Experts of a small language model.
Size: 12 layers, width 96, vocabulary 2048, 18.9M parameters.
Training: a variant of SOAP for the experts, 217M tokens, 3306 steps.
Below are experts of layer 8 (counted from 0) of a mixture-of-experts language model. Rows are named gate (a neuron's input weights, with its number), up (a neuron's input weights, with its number) and show model dimensions 0-95. Each number is 500 + 25 x the weight over its row's rms, rounded and kept within 0 to 999. Numbers have three digits each.
Before each expert's rows: "gets" lists some tokens that make up at least twice as much of what it gets as of all text. This comes from a sample of Wikipedia text that the model never trained on. Tokens count by the router's weight.

# expert 22
gets: "ot", "em", "ri", "2", "um", "ann"
gate1:519501459540465477539482501497534526503511540453525487486454489513487483497495483492486504497501527511453501479478482450493501523498454551468508523495459572509530508536526494502494479528510481553494467495527491519524516495485523475440502463496502519474493493521514475496506510480538517514
up1:544484502522486509512515472504506511493518475555476477464517492490497516477535492518498472496495534453488485501547503490473499472516505520525485467470530527450520485498538518500528455494463512476524507510535508486486524474549527538504460492537512457495563521487519502456488496526477495539
gate2:496528529450472475543483481477467522540469525504486466519492514543483520518488518524531497480497509471473516532511519459511491523489505470474498488491492515536454519501458472494430471503479489526523526500443460499505485497476538484481510469493497466486481546476499490491450514517497516499
up2:491516478526529557482494512535503493544501467448533523511494479468461517499495487466476511481529533473509529496542465510500477463471519468506492501474498466525540529480509512548540481501520496501493502527497475506491517504477482538468471448503533490480498500515460472523489463462478536482
gate3:505530495509532531480497513507485468459479482479509520531499458527472480484540478466507478493470508484497461481516516466486515528521465436505486548496485545538489525483458493513510558504513542481458522455510478496529492526513522511480492510444485514513483532490501465479522494508512480481
up3:501511503472521537508525484529506473505483444523429523509520511530495521520487544492483493518491481535505486474492496521533495495529455468492477531511489522502483536465537516472475477555441540509488474510490486559467461531517514510502508499516499534520505493514488459529475499486483503511

# expert 121
gets: "\n", ".", ".\"", ").", "\".", "†"
gate0:509489501455503494531494514555569469499519539536497519497479497499474488508492504490541488505495499584486497487510544471512472474492505492548477544490480521521510538510502485503457461514446505538500473496504512449494485538477534505490491512496491472488499516482473518520494456494490517491
up0:498510460519537467497495473505507498503486521514470470489445522559475514470473456494479494492473490498493513477526547524451483507528492526469481486503462511471477456560511495515489495514510482522510460511544456473464467503505525537461514498495475501500526483529494508514477455507499494531
gate1:501518488479468519533471466488550520484523522534463541465506448510469486542512503484466590509511472527487444504491490496494481511482514503509439537529480530494503507494481490499459491521527485492511465541498496501493496494508490503491502486460491490514454531473507499518497470507500515466
up1:556510515471559507516491524482500527495489497497520447518519518498473481481508502493523486471432489489505510523499494529473489484513507496514489537516525544495517509465488483470536466488535542464493522467504514502523514504450440512529490547472469501488494478518524471497498499528481531549
gate2:509485472540533499520513522461459515514472500474489529503508530470488491457532538525472516494521521526485504501447504536498524456477476541481491518502526511495534519502564475469467478501495504449524484462490462501499501505512492530493515532509509525506474526477510544500452546505513475475
up2:517496501510520529515457480482468482500495452519494538509497463482457478519462517506522487526452436525535485517485538514502464471500473524475466479478501479472485467496503464465461481506505488496528466538502527535473491527501503483456521484494473467512536477499511472498510502477554481511

# expert 124
gets: " D", " d", " t", "D", "d", " T"
gate0:508520463496452498467494519462516484496472526513503516510478487524528603507477524538521519497517488450473502492525481530479537493480476459482519477485486495507485489480520525517531525507477498502535535494485511481517483469510468511498485514457521458504478511495509515541470475538498530464
up0:497511473476492440517541503495533494531527494504503481522512477514485467518547492551478510532493518539478513518513470514515519509518519525504492507516464495476506544472465515494512477473488509515447443492529479516523515519472527474536480505526486464484485513528498493476464513463512564540
gate1:504512478500489511485477544467501481486489485506495479487510520464521524477507510483516516460505485489479478495522539549504513482475523484473508452500483483548455461527501503518459523526460459543519473492515500457567473504514444473491482518495509486502524503518495455482473513518498555483
up1:498483483470509538479520521529495464490486523509464534473463514452471486498524499482559499504505488471523498464522489488504472511545488457499476474507512459493540432487492485454474476478540496456490462497470501512498500437490496508482495474510494496498529499502524490506522472528530471471
gate2:504523463512488494509534500522483497519502494520541494490502512506505505486519526504511491500530522471461507474501487508545530562459522456500492490539522481552550490495498485457540486503522510502441483533454474553501482487511521494505504490524486464473450522458494455516467492509522495510
up2:519475536548527501487483475484514513537503489492510478496513497473520497532496491527448496505475528457512517548481554482523548509466544517544509510508503519468476487469535522492476535497527492495517467438498498523514492546499494527538531487515526506477474486522463518498497518474483455486

# expert 95
gets: "end", "inn", "ok", "ak", "ick", "k"
gate1:490535540486487475492502537478504470521525490443505473493464502490520504517476538541489533483498534506491525451509491507509487499519526502480496514511464457532519501495491508502490484489536471519541471463528518493460488547541521467518489467525492525547520509542507454475517449480499470510
up1:529494479562554532493494472546477498519491504591504505500526490511493499492531455482489481501482507517481504511518464448473502459497486514491507517514510544495495496518518472458504532522528526483464485532497469486498520527495441494496467505521504479466496500480512539530500503481502498538
gate2:459525469496481514552502496465528479506461537494529510487488557486459477553479531467511488495497459502456426503517525509522484485517498553493483549492514519511460497496550478507530488503514521521478491523488507520513543504510506521520491486523471488475471511491485510523537484502520496492
up2:548533463490501482473491470512496519527494510481531506482497477497533531473485477491508486538511495505512530515546495464515547528558490481505516483498530514515462547454506503507496486524500497534494505496507496494506490465520524510480469516495567458505535521521509506495411492539489505497
gate3:531467540495499488530537483540488515492497486487508512493498493511512492543506502515512519508452472501490481530530490537540482491485493480510460471474475498480465464472520503489460487561514486486481480475478439517492462472503489500548486502443508525456463518529507510460509487523467525476
up3:522500506478486503498455488446544493501472502520457504498504472498498480470523460513490548495478505495487499521522540509509501439502549520546515510478504493487473465450488502508484539476470460491507532513542480493529544460479515460525498480481528457513510487474510496517518516479518484545

# expert 92
gets: " re", " de", " per", " Re", " im", " pre"
gate0:492507483544462508538510532493504462505505522507505507484506527480544465477483483497538499548481506506512501467522489446466468541502492494584464497498477471474507488487485455498504497492512546523531537490535503473494470512503525526481482482467482500472486498509565535491497486517500518491
up0:543432501509516528508508497539542527468486506489496460477469468491526517519470463535479452478481521502505491474534502489445475474505464489497505536483516505505519507515472469497511533499492516459512512530494492512502507525466520469552465472513498550534509537493481484488495520485459488525
gate1:524497505523527509514438465476455458487495483510536481490500515491484528529480530519474526503497548483526487463449516509539526469476545521504470520477540515471535482492460522477500490494446479466509510533503517486492461498441506483473492500488500497476515521480497520484471530526516519503
up1:537520488497514486511468525489487545523494457487500526532468499478496521544481495503527493505465468502509491488486556472498523471475521533531523480488495519515530565500495556485510530511525512546527519453516519473552480467482477473487509534523509501480511536481507531500460500522466487510
gate2:482452503533516452504493483472515511510549501496485536471475481502527500487507493428482498497530474526467498465518519484466504488515488483544501519528543511533493539532476515520473544471538476500498501503506554483499508487497548501535488506454500467490468494484544487496517489510530540489
up2:441496502496502511462484484496502516517525517552479466487524487481499483494504533499499506448494498517497521502535486560495467491492520500535452467519493496508489510541500487512535513483503493478490489480478508543541489444523495528511522512486565501512501461464555506501469492510518531444

# expert 99
gets: "ak", "al", "an", "as", "ele", "ur"
gate1:519533492512501474516531509515508498500479506542497482513507469530554567497483520508525468494556478517549528503473509499503478544488526446527541505500486544495492503477520532509473500496503498514517476444511557516478500501553507502483452519475498492514474497476494491460528480520489488486
up1:512553538468481478514509498530517522503526491461483495475502526549516528469521526498482496495505497496577524496515492503504521467486489447548498531501482509528464501472493484479479500483490555482529471499519495535438525534545510531529497528493499531513516505456505479489499525508483495480
gate2:445504454443516457473521531497529482547514542514507513465482502493505539488508478450527505528482485529472519502507506514510497490527533516509501549531529521469502509486513506520470497488500472489497464485496465518522466522493514565509521502519508525497474467525484469488489472455475541492
up2:447501452561466511494497480500519535520479545491505531514532502487463472537482550510501488469491534479486519463533451536508487481458526506523509471522485495496490475536483475492513461513483491517535515505522519558503473527501499496476514491474481503501520505492543490499526516482525485452
gate3:471469530504516510478535542483476482531510499524495514516459495525540491522543541536496474529485505456497529495469530461467499526518507516513499464522486509519533481494501536460462490511501474522453493482491522504503482496525520482487490478510481507514569458464499485465462510536503521541
up3:511487489492529528506446523504493523501497512527453497494565503512518466470480512487488522464502532484538538500524514531540503531496467554488522503496465480493543528490424498499474515474477522505508546489486478502517491517521481509535504466492497497520489457472484465506554477487492507509

# expert 73
gets: "y", "al", "um", "and", "ol", " New"
gate0:507518525495554525500507479460464525490487541475485528487496459533474548517481441510528501533485511514487507466472474516501445473472511504511475495533507547518518501559509478494493492505499508532533520505491509536472518490489509484475473506466524505513522504467550462516487545501473489476
up0:533479520462519518518463485470515496516488479443484552457477499514489521499449469492470444502510528486516527485513486456524493482528464525492494506504495463521505504521511465518473460500451467508513522457497479487495494529505478499570473528498471520503501532463469495509501482498494525484
gate1:490504516454484467503485540521544486465478506467541497469493472500516530515543486507484522528476483517522490536501503460479516498507479533491566490500507549475494548519522482484538513492532485461445472529515537480510486473470477476552477515476514486493507502478505476480479474494522518511
up1:534468501465499472479487508515465508490478478473479485498523538472535506520491525537493513517480487523542468499510488486513476488493497481546533447497463505515474541474543523508503507523454480487511511522491515436446527476496520512560471465471480466516533488513478507524482523490508482516
gate2:506495504505511478513475468540487509506501447490502506476517507525503524533445489540476492542486488526457493485500504505506553504472502489532457543500479495478523514474524498523468515513554506508561533506491484497516512452492454495537464459536512537470479467518524511524486494525490509483
up2:457492520532509525510438504489502466467465498518503519456473528472475465499503446536457501503463549533481456478527502500487548512500504504503527478515540486467492489470514539489503510526526537501540517485502504492490516476491499494524512503515549503538497521515497489535516506546465505473

# expert 4
gets: "us", "os", "es", "as", "op", "ep"
gate0:496482521539498466484494499479457512505511487509508459500552452551488527539488496512496515539508460514505481473516554451490548494481512509507492536503514518512503506497439546484506501504461524479468514511490483482498496489537514522505497492494489494487552536541506467552493486491496453479
up0:473505486473538526507509489516525485499470479511491492498444525492502496490493486477501516480495517536502493477466482536519458489544552505525462484526460494466522508537525496515471487490547492496560489499519508523473500509455518504534464459537513457461468492460535509487536496520522518521
gate1:471496538476518538450441543546484533500480485504517505518525464498513518494476506519541508461497541492503458489521459518500481551522486446481461529489487538484480521526490482473511520527534508517531480484484521502464489490506503492477459498490471487457473498471507517493481493479482488527
up1:486502511529511508521481461476514475501495520504519493499504464440487475479486564484525469531511487541470532526529504530467498502527473504542487514527534493470492478503497515506467463475491547504473493477558466531502499517476508498510527505458530501483481510550537459502546472500498510495
gate2:476506512502472487519512494492503454509454507487478461481557494513495529436507490500517459517497485510503529499509506499512510509499529502465481530524486524476556518492522526488495498459513455469507509478466486507517579537566505450528470520503486505497488490507492457482524523497487486511
up2:501517506459477491490460518516493527505538501515463484488478516466529520495441491502501553522492459529535501490482507466528464515545527507501506482488466470527488505490510497487518541495483504525509556508525486462479486480484535469490522499523481555525532557503517456471488527485509498531

# expert 26
gets: "\n", "|---|---|---|---", "|---|---", "|---", "==", "|"
gate0:488506484447491479508492489493490455514481493478497484509521482506510483529501499485494474509520510562471531480511447498522539512516493534491526538480481468515430506519473494537519482489514462523515495492504503535435498497546499504475561464482490529536503488523527501501477506483463511541
up0:475455526506529501513468541517484485468510512537520510506556504446540533492505523507525520501463520465521493523489490550506534498516493484485531466507492503523514481444454500483506473457511493446503498533488515516531507490470487490508499497549515485478518484469479465510507534545523474490
gate1:460523468506515564480466509522484503454489515463479505495493530520445497501504488495501495515493493506529531516482514484514538498476467465515499512510530459509509461484520465505522510484486467519533493477474564517554491498491495498515480456503510508524496534509476571491481487537517489453
up1:495498493549471501474513501532501505491486428481500507489494480496490513521485510503514474496498436506488492436508505514527488532500490476493496505494531502461489509519517504506554472522562495493525526479509589493486512478484533530499495513544509540517542496534506518481478510462504476488
gate2:493493474525532496500487470481523479499494487502480493517496518479479535479539484514496476519529498487506497492491518495526530478479506459482481511542544504575489519474515470471495524491495523549493510543477482554463555497495479493533439473507482550463511528476466518501491474476499482522
up2:514508490519449483505464481465558520518503516495564536520466479506495464516505522425529502541523490496533502490539519484498504472472486489510507481487524471497511494500496523480494467516490464501497500537450508498518511512484486506541512450490503519477499495478487491515447452515454521515

# expert 28
gets: " ", " —", " −", " $", " +", " –"
gate0:515521494507508510492450485492485514508503520530500536474496440562529492517533514472484515513489466489490496513482464506511533513476530449469549463486458479472505510491529513496501526505474493519445479471513497492469446483490537505527463500512507509470540513468516540521534477520509518511
up0:508471477467530514482464495468510487488506487490529522502480531475504516489484494519530508522500511495490507498523539546494481518492456511519523500522520452498495482525441471466530504495502507522523492523546447518518528503506548464489477510476469487509475520492460447516540532463515482563
gate1:505513503501529501495470497484490439516516494508504494541480491474518456484519521492464514439494510482482512501520528499486484514556497486505487505459531515507483533468496522537487520500457509500523556507482530535504495551492490469492454536519437496530495484493455548505483540512508475495
up1:495491515496471524478489497509555534464470501479512515462510504516510471503488471526469488504468526438560488494503532532527492490503528541529485514533493526501503506467519526541484447508501510498513510517498486517531532503506473508539459501509539512499487455560491493503468517473533461519
gate2:486502460505527502480480506489510476487498526528494460501488521485549496461525512505457448481508543508480545514562526476435513500535514516509482535502515471501515530508532502496461498529523508486518456518494499465522527479517527527514475521511518493470510501509550520533469496467459497516
up2:518478496516503511506496485530517526483525461490495518491488459498534490491467492525540537530446503487525485476476504505577499501464502498499518503502500552513508465476511543508559538533497514520528486508489487525518519538476509486494469561483456468551472507479500503496545504495500507497

# expert 88
gets: "0", "5", "6", "7", "8", "4"
gate0:524488526512525527504488537516504488531440476523513532534494510493492500500494522528486502487491467522518498470453504494477524511520492496567517487496477496554474491504501515494499491525531510556561497507515471526486530526460557521554533506483513488490517519509539503509522514452510536491
up0:508503535471495511481469526498533532502542507513497490493479510452543506508510460486529522519460443482498505547472473446486505519547512486528479482499453498495486478485477462506531513485521542463494474486484512524485462494518486495517520504471505455470525502494509494473548548504466493524
gate1:554539542520504534445533505471492535513493480517500457481468486483510490460505452500515471515522525490484495496512491484528475444472487490481459513515510479488443504493517505493500476516475545493488466509508454486497500513459522469526528521487538504530486501516465538478481536502472476504
up1:539518514507513493515479447507543526496507466507478514510527520513521511461491551526518493489504494524527469541505485491476505447484498478513497523515559518485477488541493482494518499538496526493489464499487518476503503518480500501435471519471498560500515473528489502489559521534534481453
gate2:491501506542515495527508515504494531467540511520536516544515498487543493544555456531465526513526523510508513491530483462486492508508491456515513532484510450518521485463504492474456511485520533465488468472502474475538548526474487498511494490436523483502477503499534499469522477506496481500
up2:528449460470512502488483490485482484491470507489468541464478534516496494502476476527468495421466484515498491510522490446492477496475551492490514520509514503518505545491559491471528547524508531542499493528537534496472519499501486511503494498481522492503555488505508494496490474489514470458

# expert 114
gets: "0", "8", "9", "5", "7", "2"
gate0:462532493492470492494493513539540484485478488514450510504468505525460489474521490526501511445541530504493507540494544526517504554499505465441505473505507530520511479524500541476552497539511513479509471529518480530497512474485529539492471458515475507505517516522505475497468488522480474478
up0:492505544509495501511474446517478522504516490548541500495549497537491451548494476504526497515522494488491470481519492536496501472497485558476502499492506460467471477491481473550528465505501523507512515513544481446478489488481498496525483527500454506515454521495531525478498513491528546477
gate1:449528510497502543485512494498512493495457525519524487517478466534558484495486479504464535511484493490498527535490501470476473492505499522458489446480461533535463521520491512509470481497465551512485501486435492484429469520530524507485507488505508509489484525534492520513474506492492490467
up1:498456478504516511507490479500467446491507517523484493436508505544549490486472486561496461535518476548503506494494503528510493497472509529485520503489528514495476493493497509506493538562519537530487498501500500510518441482471490468463484501510479482537532501467554475471489534489515520499
gate2:513519521546486500538469530489509491483499553497491566472444532484487523489523530479464512487493502540511484509459519490509488471504479487510493495507480536480538478496519492504524515504480510472498525558481444484498455529494549530526504527518483542540473488497515517487495528534511487494
up2:516474506480496511547502540529480512517539468520531489507514469513515523494492496495455468485556494508496496518494506489510466523516509470507510562532520465470536515558487512488477543502507528500497530487524531505546462533509519491443480486445516519498506507519526515548480493518482521503

# expert 34
gets: "a", "us", "ia", "is", "es", "ra"
gate0:503494530525492504517482479459479481482514514490524465508501495418510547536503516520532519431503463494490535530533482483452481484513517477483471532519499490526476498524480518490492539534496451501508515465484480493480520504496479470469491534502510512566527528496477520522492501512519522490
up0:488474539522511516540444520483494461507525503515525538494524489487500543475495485499484460493427529507495466514516503527510508521445494483450487484496482496468488509508528503486506480463511472492558539499500430507532505463498526492505524507481509525506520516464520527524501516525523513481
gate1:484508510534485508457499481513490499484525504513499506477558479501497549493496518512538528485474491562486487525512485502512509506521488497482519509519514507463497462521547504532480504495482533475546488486513457474514510466495476581488488512520475476536503566538498484512459515469502463508
up1:500495527519482539571462520505503496493508504481511444521475542478509492509498497505497473516526486532513501508509538502505496513500500477469548480502542549530486504448515510467487483495540482518490463437522470488510483554485490467503524469507493490476493446501494495484540525522513530472
gate2:494496491579454522521483480489485462510510429479504514499461501533530535488465518476474570502530500526506533487466502476500486509499484499470521524503506477508481522504523485503489501526514469525504523500512453483538510525499508446486485509561484480506495545518508525473511496499501488522
up2:473523471493518515530521461483520480514509502481450502496502530511477486528491484514502473511528436509514480482482538565517495490498494545525521514482490546492490518500516458532529524462521497525495451512536483447494501519506491481462478481517509466462480502513494524447502511449496485527

# expert 58
gets: "ar", "ather", " n", "arri", "other", "ife"
gate0:537546474479545483506509523477470526470479492506473521538516508513479492509513484493480506466519512515529537481470477478523521493459513526513484540522506567459471473481506500508485506511466536527474488506474521481513508508509508476491495538488531485505433551515494471527459478529520506541
up0:485489500563482479496499491441524492499526528496474467478538497533512533515480525510515554547490490503517511494504465503503498474482495497510530487462505504519495475519506521464502455503488494497537535518464493522497481494491540480467480451544488509480558481472461509536530481524546479501
gate1:473476512485511523507494549493480468519552467472514515450576519512485457516513492490496526513521479502456517491490487474483489483503516493531520560491528505501512514480474522481511454492480496511496494518547487523489486520477489464466497491513490537480489547512518530483424514510524495504
up1:486486503475451450506515503499508491484505422518485503480521479495505504453481496498498503486480494480518519484471493492470491470481482491529454521536529499482527504523473495518511453456482522459489494499503520539452468505463493489489441509524488555507532499472538496475497515477453497470
gate2:509527527515519499528463509495477466511511489526496533512494483504501521491489484505513442521450475492500525502518534477516560484486484506451475507521466547473505522499494487451472482506483513481534483538529543488465532544446495458476511480492489482526497506479539526523526502536519496476
up2:535491480474454540513531487486500538526489469499502533499528535546477485480491458458506490512487481462514507512500463473512463485513486503515485532523459489552479495560488513497474510510488554490516505483475465471514499471500490546511525501499505483526539497471512513497485448489523553500

# expert 102
gets: "\n", ".", " (", " =", "==", "==="
gate0:558470532558488474484493514517484521513468505471489438498491518492484510461489495496477534481487518510489536517461529505495499507468547534515511501517498521511558491489530515455512489509521488513523521456490491496518489536516490493554492457516481439468513522479530535520482496493472504514
up0:555486497538524478502488541493458498529524526493521487506449508512469492442478489465479508472566507488500523524491504498524515509460545482495518501495472517477540515505517501441515483510522505490508490497519459485535498513452484481507475454525529480523478537482463523500489477500507488537
gate1:486497531482526544524528527529503483513510487515516503456512539536502512498502504491488525467485455481498514506501478467519500457505526530525546524475490463484484503539508532468496515522610484518511493480503469479524469502499487478482503485471500545481473484539493500523530514506485519471
up1:504505543506490482559525500461530483497504536572509545544471489520499540514467511487496529477522514489494462489478530518511507487501511458512523504464517451462468532500527517512514486518503532543500490464507513519496487500476520493519494445472463485517507462475503508459511497468497487524
gate2:488506488504529460545546473523475464499485481494513483491518522473543550473495488544459521506489505512484447530503500526524528493499472479478516518471494510512488499476494473537468475521480454503493544515511540543496539480495482494483490527518461507543484489440505502461483506474488497531
up2:521523527472510510482498500491481484536504511465514469529514491501488491491515511495448525499508456529515489513505488495510473474535482483532523461460468527503503488498505569532471495521484505489490571486486473481499488469452484539463519476537486513516473487444488475478465537501466465497

# expert 57
gets: " ", "–", " January", " October", " November", " August"
gate0:522544514485507494509528444494556459497501462480501512491524467473477516477505525523530515462488507495487508488534492484476519461499512479513503507498509491513500492484504489564512516489531523489552503472485455525462481528463463480529510502493523469564526546528528534480520505509532486508
up0:535469526519478474502471471452471435508463492519519494535506504486515492509471481514519512449466502488495463495509475497453462474540505517522489511539508519467449520487516530474514485470483439443493495510513458546486512515523503500511529525527498504515475482488482486523500479500526511505
gate1:481507476531503514513516493501517517450479498483511486465494482476499497492482489506509545550489481557450516521562528480510515499460508518489517509522455515543534495503522486509492451481457444495548492506539491503509486494524517490498482488502550492514528490468497493476516517430515503480
up1:511484501459479437522500507450474515496542501512510455502534527489507558487505501486529520459485520484539533463497497470514560510546474442493492545509532481503472535496465494502499475509512492478498522481501513528529497481506514498496521512484494530467531486496437497489502502536502482493
gate2:487498479529495469494472518542534503509505484557484505503500485510463530485487478522528522456502471518502511526523467504498497516484499526531470469519475536534505492527511491505491488492559561517459463509476480524489472529497472495471465525470517529435510511478520511465521512537536496473
up2:529535499500519528515472516511517485519482532530486497524513513463477485505506543444539533510462515478490452521505470566528524511506498538511501501499543479533444520534506472526493518525493541532491514519509547485494487535492514520470480511515500514472470457531519508519507481472493491528

# expert 115
gets: "1", "2", "3", "0", "5", "4"
gate0:549501498494473506480496476474471460488480478445467529521483497490440492503497472508500490460519520467509476471507497471503505493521518469551500509501497500469486475473499509529520521476462497572475517466548478495494501515485545522488504470498499504543527522485488478536480488548540506473
up0:491532536481529516531478530473522496463510518500519480556508523501506509455462472484523480523529501480495504519522513514498483501486505469542542500494501471505475469528485514491517462501508513472503480515459503552496559512466532558544551511488496471489474493497468529463471500502485471488
gate1:501448500483497518481473531540512520472497524499499465445520460543489512510524484459493529497488518518486513494488472506494520508473516502490504504519499444477474496534493474492537469484515492478480478522496492483535459439501504496495527532488541477479490483490495418481484477508498442473
up1:534506494476487506530506550462513530471451536477452506526498485509505501524497538535459554475491509500498494452518511506486495534503486506483509509499491477525484541492537505514510485477490544453475494524495542489531492454519484495555498497485494463477514487523506467480528480512447469521
gate2:473524509502528515500476537452466522505467497485475489509516516439515494503527537578492485460521536542480487476467505497460504494516495538520500554524520489490519501490471531481495500498515507502492541528459478498517508502483468488489460490479463485519526534513440484467489509505506483486
up2:512500485485498473480476490508474545477478478544511475474457483461445503509516500501494465547475454501493508496513500505500523473493515496528473491531496537511525439468509557537491496524445526519481501514508481563519531516485490485468483477513523522550509474520478502489501482475505484523

# expert 122
gets: " re", " k", "en", " dis", " Gen", " me"
gate0:505511541501478484543490494519540486509496532517477490497521500499507523474475539450494532492480484499498478474522468471527509521497456478510484517495492469508505508504511483512535473485528473504538524460462448500543521555474510515448520510456491480525480468502459536522542531505493538522
up0:535447500507469524502490516540527482517528498518546533495530497517494477550537471514507481473489561449494515517501472490482535515488481472495480560492486476515502515478448483452525522513491512434479502460468497498499531518494480475484508483464510498474483524498494494500488512514533513521
gate1:452496474505527520523479540505533488477568478513477495510515445491506470488501509531537516502544487514490494530546500497467511544440513518451504517535507513516495528512487523474525502486512466526481523519464505506537508514479491524491474502491517485462461530493524525510558510504528520503
up1:484560492458495513463527509476469496547511526518510468483485545488438512553525500477461506487507518505511505489492467552534490546539501449530480501519495463502508506498500472509497551515487511452464477485472499524483478481506519474511534491486476521533514486492538510491512489497514516508
gate2:525521527485511490537489523521484499532504495496533523500517473526531475444493487486494521529499484526532504493533497507492487466516505481499483491520495476446505507522540501543484493479498494529600542511530488484487460505547504506530489516470513492491456503469499510573511476506490502492
up2:496479485502472468504481464510515513496505451446449512505494478497506523507484503497544517524479503460451491507520520520507517451481438465523490440464502530507486493474483514539513506478469489460489507501504506499437554501473482479491526507532493504473516507490475535512520473463499492495

# expert 75
gets: "on", "an", "arl", "ob", "en", " John"
gate0:521508507448468450537471475511508486456445500532476500470486514527511508510475521487525557488499475490509522466506479521521515508520549460533549457554490535518500535487485502490463495494493503498470467486502521508493517537469527511483519493495518516522507496521481486483492481498557508531
up0:480492484473500471468457535498510498482512497514499537493492447530447507520481495507488519484488522499508494527494485502524473510479474492486491501517559474498511496538514526519511494529477496497493452444487468519496438500499490522535542480453525493467472499477505488519520548504444540458
gate1:507529474504503505579495513516504478498456477537493534490513543504536514498492519516487482568430497515490525469454481524486527489505509478521507475497492536511464504513520525487509471495512518530490508474488472505510531517482504509506479501524545452496526465499500538484474440522515497497
up1:466491532505482508488511491509477472488533512451505487539489508488435503517457479503508494440525525522513498494539489491492520467483483531463551489515542492482506524511477478508511515544515503485531527495481543546479549510524468508474517484483479526485529505525544537490527490487501511545
gate2:514507503531477476471489480466514508517500493477468498491501510530485525532534505525513535538485487499512474509487505483557527551479489534520524511527491507536480484503491501524545503516519512489487479574531479508516486506546493474505453466515495443515534498540528518502468470500541481455
up2:493501495521447457469493446558500549504503478466488526490531524514507500487488504553503519482491525510495494518538504506518488516495516520512529483514512519533475497464524499542517475497499495555479500534508511510528539476495430512550448500508494499536502503439509520497507507499497498523